From a checkpoint of a small mixture-of-experts model trained on Wikipedia: 38.7M parameters, 48 experts in each of 9 layers.
Below are experts of layer 4 (counted from 0) of a mixture-of-experts language model. Rows are named router (the router's row for the expert), gate (a neuron's input weights, with its number), up (a neuron's input weights, with its number), down (a neuron's output weights, with its number) and show model dimensions 0-191. Each number is 50 + 10 x the weight over its row's rms, rounded and kept within 0 to 99.
After each expert's rows: "comes after" lists some tokens at least twice as common just before its tokens as in all text; "mostly gets" lists some tokens that are sent to it at least half of the time. This comes from a sample of Wikipedia text that the model never trained on. Tokens count by the router's weight.

# expert 9
router:58 50 58 35 44 36 32 79 47 50 58 40 45 47 45 39 62 69 51 55 45 51 44 41 39 42 69 65 54 52 60 51 67 58 48 50 44 36 70 67 67 47 32 72 58 68 54 60 39 56 57 56 40 51 62 48 63 53 40 57 47 68 44 58 31 33 48 44 64 75 58 39 50 52 50 43 55 47 40 67 37 74 60 57 54 57 48 43 31 69 57 51 47 48 59 44 52 52 43 54 54 48 57 56 48 51 37 47 60 35 37 46 39 46 62 28 47 72 67 54 38 54 50 64 48 29 44 38 47 51 50 40 44 42 51 56 54 42 50 59 46 49 44 42 50 46 56 68 46 54 41 52 61 55 50 51 55 56 62 56 44 68 52 50 38 55 53 52 50 64 62 44 40 44 41 62 47 45 53 66 49 43 52 53 39 42 41 50 40 52 52 69
gate0:64 60 55 59 46 58 48 46 71 31 59 49 49 21 37 47 17 65 70 35 51 44 59 52 39 59 59 46 55 47 33 58 39 39 48 40 51 40 44 43 57 41 54 57 49 44 60 65 49 62 45 56 40 53 56 50 69 59 46 62 44 60 62 51 46 16 49 61 43 54 49 26 54 59 46 47 50 58 47 48 50 35 52 37 61 62 49 33 45 53 43 63 46 39 49 41 49 57 55 70 57 47 54 44 72 48 54 67 59 67 56 46 53 54 56 54 37 60 32 40 57 71 46 61 54 33 42 33 60 43 55 67 44 50 47 31 41 48 52 56 42 50 42 49 44 37 53 55 65 51 45 42 55 40 40 49 36 69 35 56 44 48 46 27 54 57 46 56 56 52 52 35 53 44 40 47 55 58 42 51 54 52 58 42 51 53 48 49 55 43 47 48
up0:37 64 47 53 46 65 50 40 56 51 63 51 34 53 51 42 41 62 50 41 59 53 64 59 38 66 64 54 48 66 46 66 43 52 48 45 49 46 52 56 59 33 50 56 43 38 58 52 51 64 50 48 41 63 53 43 58 62 54 53 24 59 43 32 65 51 56 74 63 48 50 38 36 69 40 47 50 63 50 60 57 40 59 41 72 49 54 29 44 64 51 63 55 49 49 41 47 57 46 45 45 67 63 57 57 50 50 59 43 55 59 58 60 52 64 34 29 81 39 46 59 59 48 38 45 39 40 40 61 50 44 61 42 50 32 35 36 45 71 48 31 54 42 54 70 45 58 58 63 62 57 50 52 41 59 49 54 70 54 54 36 42 49 36 50 40 43 44 53 54 51 36 52 50 36 47 56 39 48 63 45 69 53 51 60 49 40 58 55 43 65 39
down0:56 33 67 59 34 73 51 64 52 46 25 33 59 44 45 53 53 53 41 54 65 47 47 58 47 51 48 58 61 49 59 59 50 48 42 63 42 57 59 47 53 37 59 44 53 35 62 44 50 44 51 57 59 72 47 60 34 59 59 47 42 48 59 45 27 60 60 48 49 60 53 57 53 51 58 66 55 57 45 43 40 48 57 54 58 58 43 39 40 30 59 50 48 60 57 49 51 45 59 54 54 38 36 65 61 59 52 43 42 49 50 47 47 38 49 62 45 42 41 48 66 53 51 47 39 46 32 68 44 53 56 41 54 42 43 33 40 55 72 42 48 50 43 56 54 70 40 43 55 42 61 39 29 48 34 32 60 43 50 46 49 46 56 41 23 54 32 57 55 66 57 51 70 28 38 49 51 44 60 56 49 40 54 61 57 62 57 51 58 81 61 49
comes after: "\n", "\n\n", "| ", "|", "|  | Republican", " Mall"
mostly gets: " | K", "- K", "| K", " | Le", "- Mar", "261"

# expert 47
router:46 63 39 47 42 46 41 62 34 55 65 41 46 39 41 55 50 72 64 55 40 56 33 53 37 30 78 49 54 48 51 62 62 56 41 47 37 36 47 63 52 44 44 56 64 46 40 63 51 45 61 56 57 66 59 48 65 59 39 52 43 52 42 48 38 46 45 56 50 60 65 44 51 52 44 56 55 53 39 69 41 54 51 56 69 71 28 48 38 63 44 55 50 56 51 36 46 63 32 58 39 48 58 57 67 63 27 50 47 41 41 43 37 52 55 47 55 62 59 48 41 56 30 48 37 28 47 48 63 55 56 41 62 62 41 46 61 59 46 66 63 42 52 53 55 49 47 47 42 48 59 63 55 47 46 57 43 37 49 47 51 59 49 49 29 54 38 46 50 73 41 46 41 43 33 64 52 46 36 64 39 51 39 59 42 51 37 56 39 72 53 63
gate0:51 61 61 51 45 41 63 40 55 43 38 58 46 41 38 52 44 60 65 54 53 20 72 38 60 30 49 50 56 63 61 48 60 47 39 55 43 44 46 53 64 42 52 56 48 52 49 41 40 63 46 50 53 46 41 60 34 58 58 62 65 56 37 39 62 58 56 29 61 55 37 28 60 46 47 55 35 59 47 55 50 46 60 52 67 56 49 60 64 43 46 62 47 48 45 56 60 52 62 50 37 52 53 53 71 48 64 43 76 61 47 60 55 35 44 45 54 49 44 56 56 30 42 51 29 28 54 31 48 46 57 65 43 49 27 38 51 59 57 55 59 38 60 54 55 51 46 65 56 37 52 65 42 50 48 50 37 42 43 41 37 57 43 46 52 57 58 51 22 50 46 41 51 53 41 43 53 41 41 32 58 54 59 61 40 46 54 39 39 64 71 59
up0:77 62 38 58 47 52 57 42 63 58 55 48 61 42 48 51 55 35 69 58 46 52 47 46 28 42 68 53 39 47 42 55 47 57 41 44 47 46 52 53 63 35 51 65 62 39 60 72 45 52 47 51 56 43 49 58 55 56 61 50 29 37 51 43 63 56 55 40 38 56 56 49 66 44 52 56 44 48 61 44 55 50 50 45 69 61 47 57 73 51 53 56 64 61 41 49 47 48 56 52 51 56 46 71 51 44 47 61 57 57 55 55 55 51 57 53 50 34 37 40 45 58 20 30 29 40 52 55 63 51 37 51 62 51 65 21 54 65 41 49 48 44 48 51 45 58 52 42 42 46 74 42 59 29 41 72 55 50 50 61 47 70 37 53 42 47 53 35 44 57 43 42 53 45 32 57 54 33 60 52 41 44 56 59 46 43 38 55 40 69 48 55
down0:37 43 48 63 75 54 47 35 73 51 35 50 38 63 56 64 53 53 42 53 46 35 67 35 49 55 33 55 55 53 48 47 55 42 42 41 57 56 38 40 54 44 41 60 54 38 48 37 42 70 50 47 43 55 57 56 44 52 51 65 80 56 55 41 60 58 40 45 50 60 43 43 59 54 26 50 37 50 52 56 35 37 68 72 43 69 57 58 49 48 31 29 40 49 32 52 46 37 62 56 47 41 53 44 57 47 45 46 39 44 45 45 45 45 48 56 61 43 51 63 50 47 38 64 41 26 39 49 40 43 57 57 43 69 42 50 57 66 68 53 53 44 59 62 29 60 33 61 47 53 62 55 44 38 59 44 35 58 50 42 36 39 60 51 62 64 47 59 52 45 45 44 55 57 53 45 48 47 47 54 57 54 50 42 35 40 65 46 63 60 62 61
comes after: "\n\n", "\n", ").", " called", " al", "a ("
mostly gets: " (P", " (N", " \"S", " (L", " (S", " \"B"

# expert 7
router:53 54 36 56 28 29 37 51 40 30 59 36 66 33 36 32 31 60 69 37 65 51 53 43 33 49 48 29 50 49 39 37 64 62 43 35 61 43 38 54 48 33 50 50 51 40 48 50 47 45 48 56 46 47 58 50 44 46 48 68 53 78 53 46 45 52 72 52 56 50 64 46 40 41 57 48 57 46 58 53 50 45 66 55 50 64 58 49 40 65 51 63 47 52 59 43 57 45 38 48 46 45 47 64 39 58 53 55 50 44 50 28 39 42 63 54 44 56 59 47 58 55 21 36 56 35 47 39 57 48 47 27 44 57 32 53 57 56 51 44 56 58 44 48 44 46 42 60 31 51 50 44 60 64 50 50 32 31 43 62 40 49 29 52 48 65 52 52 51 62 50 45 45 42 55 55 54 52 49 53 52 43 44 67 52 54 55 58 43 46 60 73
gate0:36 52 60 37 34 48 59 62 49 51 51 55 43 71 37 43 41 62 44 54 51 54 54 54 57 40 49 46 43 67 71 71 38 51 53 41 46 56 52 43 62 43 15 40 46 51 42 45 44 33 51 58 53 48 60 31 50 59 50 29 64 47 32 58 63 47 64 47 40 31 47 41 44 43 53 51 65 47 59 44 40 47 62 49 58 52 60 57 22 57 55 62 39 47 59 40 29 49 47 38 44 55 52 44 53 50 42 69 50 37 53 39 53 48 48 53 46 49 62 55 42 46 41 27 49 46 55 50 57 46 58 36 54 52 46 45 52 42 53 48 61 50 33 64 45 54 49 66 39 50 39 75 47 50 31 40 42 40 38 50 57 59 57 37 34 47 56 28 49 39 58 47 59 37 56 54 61 58 39 62 44 40 51 52 19 54 49 53 46 48 57 53
up0:50 45 48 48 68 52 53 44 50 48 51 49 52 50 41 44 57 27 57 59 44 56 42 47 43 36 49 40 61 43 67 47 52 48 40 62 31 43 51 53 47 40 58 57 44 47 51 37 36 56 61 44 42 62 37 46 26 68 39 52 36 61 54 60 41 38 49 34 55 59 49 56 74 55 36 39 27 53 63 53 54 44 48 56 52 45 49 52 48 40 49 52 62 57 39 48 57 47 72 61 60 38 41 63 60 42 48 18 33 39 46 53 46 50 41 53 57 61 42 69 53 38 49 53 50 30 45 36 37 51 64 59 53 39 58 54 40 53 38 57 52 45 63 60 56 47 71 37 59 45 63 49 44 33 43 41 67 63 68 48 39 53 38 43 48 51 60 62 41 61 40 48 34 67 43 32 39 44 55 43 46 54 57 63 45 34 49 48 47 72 42 40
down0:59 50 58 54 38 32 61 48 33 48 66 57 44 45 52 47 49 46 51 53 22 67 52 60 57 59 68 40 64 49 74 51 47 45 58 47 35 42 40 48 46 67 49 68 50 44 61 41 48 50 38 41 44 57 42 61 47 38 48 43 57 61 57 42 45 55 52 50 61 35 50 41 43 33 53 46 47 55 46 48 50 36 76 29 53 56 44 46 83 64 59 46 45 42 58 42 57 46 74 57 49 73 59 54 51 39 48 58 38 50 67 42 50 66 61 56 34 49 38 45 53 50 48 42 57 59 49 38 50 53 70 57 34 45 43 46 42 54 72 35 51 50 64 36 64 47 65 43 50 53 32 45 55 70 38 63 44 63 45 50 52 39 44 55 48 64 47 44 45 57 63 55 55 61 52 34 35 48 72 49 54 48 52 51 52 53 39 43 47 47 55 47
comes after: " |", "\n", " |  |", ")", " |  |  |", "."
mostly gets: "| ", "as | ", "ia | ", " (incumbent) | ", "er | ", " Chevrolet | "

# expert 18
router:48 52 52 50 42 36 41 61 43 59 59 35 47 58 29 41 51 70 67 39 61 41 57 32 47 34 61 46 75 66 53 41 62 64 53 61 40 37 70 48 68 46 43 44 75 37 49 45 56 44 63 50 54 53 65 70 59 48 43 57 52 53 34 53 50 43 56 61 45 54 53 48 51 66 58 48 57 50 47 62 35 65 54 40 61 48 44 48 37 55 52 55 36 62 55 57 53 53 38 64 57 54 49 47 63 57 52 42 57 55 54 47 42 33 54 54 50 54 69 44 38 57 44 44 40 44 48 50 60 41 70 31 49 58 47 52 53 47 47 71 62 62 50 50 62 42 43 53 49 57 37 62 80 41 54 48 39 50 41 35 50 54 54 47 35 51 44 52 47 65 46 58 46 63 42 42 43 49 22 46 35 54 38 51 42 40 67 44 33 66 53 52
gate0:62 40 41 45 48 46 41 52 47 37 32 40 50 49 51 37 29 59 56 42 57 50 50 64 43 64 65 55 53 58 45 40 52 26 56 49 55 57 39 23 54 48 78 48 69 70 49 50 53 59 51 39 46 49 38 64 46 67 61 47 37 62 53 43 53 55 49 38 65 40 61 43 59 49 52 53 41 43 48 52 45 44 45 30 63 47 47 29 58 64 53 63 44 56 50 38 47 56 42 60 41 42 53 42 58 44 52 51 41 66 46 51 74 61 52 51 47 60 32 32 68 35 61 29 61 46 58 45 43 47 51 37 47 43 52 46 48 68 28 48 41 60 34 59 57 38 50 60 62 58 50 57 48 42 47 46 56 48 62 38 25 55 43 52 37 44 55 38 35 41 59 43 55 42 45 52 65 61 27 40 49 52 51 42 50 52 54 54 40 35 54 44
up0:35 50 57 42 61 53 60 49 38 58 41 46 43 60 48 38 47 38 42 54 52 53 41 45 61 74 52 52 44 61 32 40 48 54 53 46 54 65 37 45 41 53 47 52 51 51 34 44 55 62 54 38 64 47 54 65 42 69 58 39 34 52 19 35 33 58 71 52 70 40 53 67 57 44 51 51 44 42 55 58 42 50 46 41 67 32 48 37 53 53 44 67 56 52 49 45 45 26 61 48 30 46 50 30 55 37 54 60 31 41 43 60 64 49 60 60 63 41 57 45 62 38 53 39 50 49 51 55 59 47 54 55 45 58 54 45 47 61 36 46 52 50 37 72 52 36 57 66 64 48 58 62 39 60 48 47 52 33 44 48 35 60 53 59 39 36 39 37 35 38 64 41 52 37 50 66 63 51 46 59 34 59 57 45 58 55 57 56 47 53 54 59
down0:54 40 36 62 47 42 48 33 58 64 55 66 47 48 55 64 37 45 42 80 49 54 55 52 67 45 61 62 50 37 43 46 58 64 54 43 55 58 37 31 33 40 52 54 32 45 46 31 33 40 46 46 48 35 60 42 56 40 58 43 59 57 40 40 56 44 53 52 49 40 50 47 46 56 35 32 37 34 38 61 47 46 31 49 53 34 47 44 49 46 49 44 53 56 53 43 46 45 47 43 48 46 83 52 52 38 33 47 62 56 75 76 56 55 67 55 49 49 63 36 57 46 50 56 47 50 43 39 42 45 41 56 35 44 41 42 48 48 51 60 35 45 58 51 50 59 60 61 45 52 46 55 35 63 47 57 42 53 54 45 27 42 59 59 54 51 61 42 53 48 57 57 42 46 44 60 68 43 52 51 47 39 63 70 30 65 52 62 47 43 54 31
comes after: "1", " in ", ", ", "–", " on ", " ("
mostly gets: " July", " October", " November", " World War II", "th century", " Second World War"

# expert 4
router:49 53 58 68 48 48 30 48 67 54 48 29 72 49 35 49 36 77 66 48 63 47 56 42 44 35 51 25 64 53 39 44 54 53 43 45 47 53 59 62 56 47 43 54 56 58 53 57 50 57 56 44 44 46 51 54 49 41 41 47 34 60 43 68 47 39 42 39 43 72 63 43 40 54 50 44 75 51 42 46 42 54 65 73 47 60 45 42 53 44 46 53 31 57 47 59 51 43 24 65 42 48 63 50 47 53 55 52 60 50 56 52 50 55 57 56 54 62 68 46 31 52 34 46 43 42 38 51 48 49 68 37 59 60 48 70 49 65 43 66 57 66 28 51 47 41 45 55 45 56 48 38 61 52 34 53 38 39 45 41 55 57 48 30 40 64 45 46 52 68 52 50 41 55 54 48 44 50 37 49 42 51 54 47 41 59 44 57 25 57 52 63
gate0:61 42 49 24 60 52 41 40 53 52 41 53 46 55 19 43 62 54 39 47 57 58 42 50 51 58 55 53 51 39 39 60 46 47 52 52 35 60 39 48 49 39 40 52 61 74 63 44 40 49 41 50 46 43 63 54 57 45 51 55 49 54 54 49 28 51 46 42 37 35 71 49 26 61 48 64 61 57 42 38 44 39 58 44 37 49 50 55 59 36 52 37 49 44 41 52 36 51 66 44 48 48 38 44 35 36 47 61 32 47 44 50 57 40 42 46 75 55 52 40 59 63 56 52 55 52 50 40 52 48 44 56 29 48 61 61 43 53 39 54 44 63 47 65 63 52 43 70 40 36 56 30 35 37 43 52 40 47 66 48 30 77 47 47 49 54 51 46 55 47 66 49 36 43 34 38 41 56 36 52 68 57 63 42 44 49 49 44 38 51 64 52
up0:48 58 49 36 52 58 41 37 35 63 67 50 48 43 57 63 66 44 58 51 29 70 54 57 55 60 56 50 43 46 40 44 48 60 47 49 60 44 48 55 57 50 35 61 56 33 60 61 70 49 63 47 19 58 63 54 40 45 49 66 60 35 35 59 48 56 62 52 55 54 42 53 63 61 44 71 46 48 65 52 50 58 41 49 59 49 44 57 45 52 61 65 63 47 42 43 49 62 60 41 46 77 43 63 55 59 48 30 53 60 68 43 40 45 41 28 30 52 43 53 37 47 31 36 24 49 51 62 51 50 47 45 54 29 51 38 50 56 65 55 46 33 63 49 44 65 54 58 58 68 45 48 73 57 61 41 62 40 54 43 39 55 39 51 50 43 40 50 56 45 62 46 51 38 50 60 47 48 59 46 42 49 52 54 55 59 50 59 65 54 57 43
down0:54 44 59 66 54 46 47 51 67 39 44 36 65 33 44 54 47 69 67 26 51 28 42 42 46 42 57 25 45 66 39 44 55 40 51 64 44 44 54 49 47 57 55 47 46 34 41 52 65 74 62 50 59 53 35 58 35 44 62 58 49 48 46 56 53 53 47 56 50 53 49 50 39 75 43 48 52 40 34 59 59 58 42 39 58 54 48 42 49 62 53 59 40 44 47 54 39 65 59 33 47 50 67 39 42 58 50 48 62 66 51 36 47 51 51 64 67 54 42 59 40 46 42 52 53 34 38 58 45 47 41 53 67 58 35 48 38 58 52 45 63 41 55 48 56 60 47 31 47 53 33 37 67 60 63 48 46 55 47 34 57 25 56 39 43 49 45 57 55 53 35 31 59 55 45 49 58 43 39 46 61 61 36 34 52 60 57 64 45 55 62 64
comes after: "–", "2", "0", " ", " | ", " / "
mostly gets: " | DF", " | MF", " | FW", ": →", "- Current team", " played for"

# expert 32
router:44 60 58 48 61 43 30 58 69 49 52 33 70 47 46 43 32 61 62 49 51 45 40 37 44 32 55 53 45 34 35 41 55 38 52 49 54 32 53 57 54 51 61 62 54 59 46 50 44 69 59 47 43 48 61 47 58 50 28 54 34 67 45 56 52 41 56 37 58 45 56 58 41 30 53 46 48 44 39 45 56 41 70 61 45 68 47 41 42 57 44 39 33 64 54 43 58 56 44 70 48 50 48 50 33 53 52 61 46 47 52 46 53 62 51 51 50 75 40 37 47 52 40 43 47 40 42 38 32 41 55 36 62 47 40 59 44 63 43 52 59 71 32 50 49 49 42 49 38 55 42 30 44 42 42 43 29 46 54 56 52 57 43 52 34 69 41 54 53 63 59 64 33 39 46 43 49 41 28 36 47 55 40 57 43 59 45 57 41 34 60 63
gate0:38 39 58 47 56 29 23 49 42 53 53 53 65 56 40 52 58 69 57 54 39 34 39 58 57 72 48 38 42 46 64 35 71 54 42 35 54 47 63 60 49 55 55 51 47 50 59 32 59 57 57 54 31 56 46 49 40 41 55 50 58 47 48 54 53 41 46 55 64 52 54 56 34 61 46 52 58 62 52 49 35 56 57 39 49 65 39 68 40 33 57 53 32 51 48 51 44 66 60 52 66 69 40 31 51 43 46 57 36 34 56 38 39 63 47 30 49 47 52 69 48 39 36 34 39 57 58 48 55 38 66 33 48 54 57 46 50 53 27 63 57 69 52 50 57 56 37 42 26 36 40 35 58 54 48 53 56 50 46 43 48 54 32 42 46 46 41 37 39 44 45 55 30 55 54 54 38 36 49 53 50 59 52 57 54 52 53 56 39 52 48 46
up0:41 51 71 60 58 51 57 54 53 46 63 60 44 71 56 49 55 41 38 66 42 41 50 47 45 45 65 47 38 27 57 55 59 38 49 52 56 24 47 57 38 42 58 55 56 50 56 57 40 62 45 53 49 59 50 53 62 57 43 46 45 42 46 48 41 37 47 37 63 39 47 37 55 53 73 32 36 72 66 59 49 52 46 57 50 55 51 60 58 44 55 31 52 42 39 45 52 55 62 60 64 55 38 71 49 46 47 74 40 55 51 60 49 64 47 38 58 49 35 40 42 58 30 57 49 46 66 47 52 47 54 51 62 44 58 61 56 48 43 53 35 63 58 49 48 44 29 48 64 38 65 45 56 30 39 48 46 42 55 71 55 40 63 42 63 62 48 55 43 47 54 37 53 55 42 38 39 30 42 45 70 38 50 49 36 33 34 57 56 35 56 36
down0:46 57 46 49 60 44 40 57 40 52 68 59 46 58 45 61 54 74 53 58 56 64 48 45 47 61 56 65 72 55 51 49 45 54 40 50 65 53 54 45 64 54 44 54 41 54 51 49 69 35 65 49 59 54 64 64 51 52 52 55 60 58 50 56 60 60 24 43 63 43 41 31 63 65 65 59 40 48 43 60 51 59 41 41 48 40 36 45 44 62 47 44 46 32 48 59 47 34 48 67 60 62 60 64 49 44 52 47 45 58 48 48 61 58 36 41 49 58 84 63 40 61 42 60 56 45 53 67 38 40 48 43 45 55 62 42 49 49 63 59 46 49 50 38 65 58 55 50 45 55 31 45 30 49 52 43 51 58 48 50 48 39 43 38 57 56 47 57 64 65 51 53 35 62 50 52 50 74 62 68 33 40 49 52 50 43 41 63 60 67 24 62
comes after: "2", "1", "–", " season", " team", "4"
mostly gets: " | Clay", " champion", " cricket", ")}, ", " regular season", " | FW"

# expert 34
router:63 56 39 56 43 65 31 74 47 60 43 42 62 43 27 34 46 57 72 46 54 39 59 39 49 48 49 55 55 60 53 30 63 66 54 50 52 39 52 69 51 48 49 61 59 57 42 50 38 53 62 33 36 63 54 61 42 49 47 46 34 60 48 45 49 44 64 42 56 48 59 50 42 62 46 56 35 54 47 54 35 61 67 62 66 47 36 48 50 42 56 57 46 59 50 54 48 57 43 56 51 56 56 54 51 40 24 44 45 61 42 58 31 42 60 58 37 65 72 47 51 38 50 51 28 35 53 49 61 35 49 39 44 49 53 53 68 42 37 66 39 61 55 50 46 32 44 48 47 60 61 50 48 48 59 50 57 42 49 48 44 54 36 43 43 73 40 57 44 60 37 54 56 58 45 45 67 39 38 60 35 56 37 64 57 32 49 35 45 61 47 47
gate0:29 50 55 48 55 40 42 49 47 48 47 48 42 55 50 60 41 50 45 58 50 54 39 43 41 57 60 57 46 24 54 46 59 30 48 49 46 34 48 41 58 31 28 67 40 31 44 50 47 57 47 36 41 43 50 60 55 59 42 50 39 52 38 51 56 43 30 47 59 59 54 53 70 48 64 71 62 48 42 46 54 64 71 75 52 55 39 44 67 49 80 53 70 53 44 54 57 49 53 51 45 55 35 58 64 51 44 59 49 55 46 39 61 56 58 39 52 33 48 45 45 44 42 49 55 44 45 54 57 59 54 48 74 67 42 40 50 48 52 46 47 55 36 55 58 56 30 52 45 68 58 48 70 58 44 64 59 43 42 50 64 71 35 58 29 52 60 46 33 47 41 58 49 47 61 56 58 46 63 59 44 54 34 53 50 64 62 44 50 44 66 54
up0:42 54 40 63 53 56 47 58 62 52 53 42 38 44 49 47 34 51 40 59 41 61 50 53 64 50 44 63 41 37 41 34 34 55 51 52 49 45 35 42 64 27 57 60 44 51 38 33 55 40 46 44 59 60 45 48 69 56 32 42 55 49 40 58 43 47 33 62 34 52 48 49 79 60 53 49 54 47 53 69 43 30 47 49 41 42 24 46 57 55 68 38 57 55 45 57 28 44 39 43 38 50 47 64 50 68 34 42 45 44 71 57 49 57 59 43 53 49 56 47 49 39 52 48 50 55 72 31 49 57 60 40 58 52 52 40 27 34 48 51 53 46 47 45 51 43 54 44 43 69 53 57 39 70 48 42 45 51 61 48 68 51 47 46 38 57 43 58 64 38 37 54 47 67 59 61 43 40 55 55 67 49 35 26 56 57 47 53 61 50 42 57
down0:55 38 39 39 53 68 31 50 74 41 67 47 56 58 65 50 45 48 58 47 25 55 52 57 46 70 53 54 42 46 64 54 50 51 49 43 35 44 51 45 30 28 47 51 58 40 50 52 41 65 57 51 40 52 64 60 40 31 39 46 57 52 39 59 49 30 33 51 60 54 46 60 54 32 53 55 51 47 53 38 52 55 56 50 61 61 45 56 51 62 39 54 49 58 63 63 39 69 41 45 74 45 45 37 43 39 45 61 40 47 52 45 49 59 67 38 49 53 33 45 44 45 39 53 56 46 59 38 53 56 71 42 76 45 61 58 49 38 57 41 51 56 45 51 49 48 48 65 59 42 41 34 63 51 37 55 51 47 55 80 65 59 62 57 51 43 61 41 38 62 36 50 59 49 43 54 46 52 36 47 45 41 48 36 51 70 47 68 38 45 49 45
comes after: ".", ",", "′", "°", " | ", "% | "
mostly gets: "ล", " |  | C", "ي", "а", "ม", "′"

# expert 5
router:50 52 67 44 67 35 29 55 49 44 51 29 51 50 40 30 49 69 66 43 51 54 45 36 41 37 54 60 70 58 46 49 60 49 51 59 33 21 54 55 63 45 43 55 58 41 44 58 43 41 51 28 42 57 46 50 58 53 29 49 45 57 48 51 34 52 56 54 55 63 68 54 55 65 45 56 41 55 49 48 46 54 63 38 53 59 34 58 38 51 45 43 48 54 45 40 40 57 41 72 53 47 49 43 60 56 39 44 48 42 65 40 29 45 57 52 54 52 59 45 51 40 54 32 47 51 42 33 58 40 62 39 44 55 55 68 66 65 42 64 59 63 30 48 63 44 47 40 57 53 42 46 57 61 44 40 43 48 53 44 50 55 51 43 41 69 46 50 53 65 60 61 40 51 56 44 34 38 33 46 42 68 48 52 41 41 57 27 35 45 52 66
gate0:49 67 62 66 40 48 41 55 50 47 51 52 48 63 12 63 51 65 49 40 45 31 62 42 50 51 54 60 55 34 52 40 54 41 51 39 49 40 53 56 49 47 44 57 51 37 51 54 35 46 47 40 58 38 40 59 53 52 45 48 51 69 62 54 42 59 49 67 32 46 55 61 55 60 64 50 41 45 49 44 36 49 55 44 52 63 60 53 53 36 35 68 34 50 65 49 35 47 49 52 45 64 46 45 59 41 36 45 44 45 59 45 31 47 75 53 45 35 50 74 51 48 59 53 37 52 52 39 50 44 65 51 41 69 48 55 44 44 46 46 63 48 57 59 59 40 61 44 44 55 16 52 34 47 48 42 52 48 46 43 55 51 32 55 47 56 44 56 28 72 38 49 66 51 44 45 61 68 41 54 40 54 43 43 51 59 28 49 57 42 60 62
up0:43 59 54 58 44 67 46 63 51 62 65 52 59 44 48 56 47 46 41 66 40 34 46 52 50 48 36 44 53 27 43 48 44 45 61 47 50 53 43 45 50 43 34 76 38 49 58 35 47 38 62 50 42 35 36 47 70 53 53 53 55 63 56 43 37 46 53 44 56 33 68 58 60 34 50 60 66 36 62 66 40 47 47 61 42 62 54 44 51 56 29 43 40 46 50 41 31 55 44 44 55 17 65 58 56 51 51 52 41 62 57 42 53 50 68 42 44 41 26 31 49 38 44 38 32 53 51 38 46 55 46 55 58 50 41 57 41 47 40 54 64 43 42 64 42 49 51 43 41 51 42 40 27 58 38 60 33 46 55 47 65 59 43 60 55 41 42 40 42 51 57 54 54 53 57 42 50 60 58 51 42 62 39 39 38 42 38 54 45 45 25 58
down0:44 35 30 72 39 54 43 50 52 43 61 63 49 45 39 37 62 65 42 45 35 30 53 43 42 58 51 33 54 54 68 42 33 53 65 41 55 67 42 46 49 50 53 74 48 46 65 47 49 51 69 30 42 48 46 53 45 34 59 47 46 72 33 56 59 44 53 27 51 44 63 35 61 38 48 52 57 33 41 43 43 40 51 59 56 35 37 48 55 44 44 44 55 46 56 62 56 53 45 41 61 54 50 47 53 51 68 52 61 60 44 47 63 55 67 49 53 50 51 52 20 36 52 57 39 61 45 52 49 61 49 66 55 47 54 55 49 51 53 44 58 50 50 55 56 54 55 38 54 44 33 46 52 60 37 78 29 57 45 59 63 39 40 61 58 41 58 48 51 38 41 50 61 54 52 61 32 63 48 53 46 39 52 38 46 56 31 48 38 54 37 58
comes after: "2", "1", ".", "\n\n", " In ", "In "
mostly gets: " while", " when", " until", ", while", " before", " because"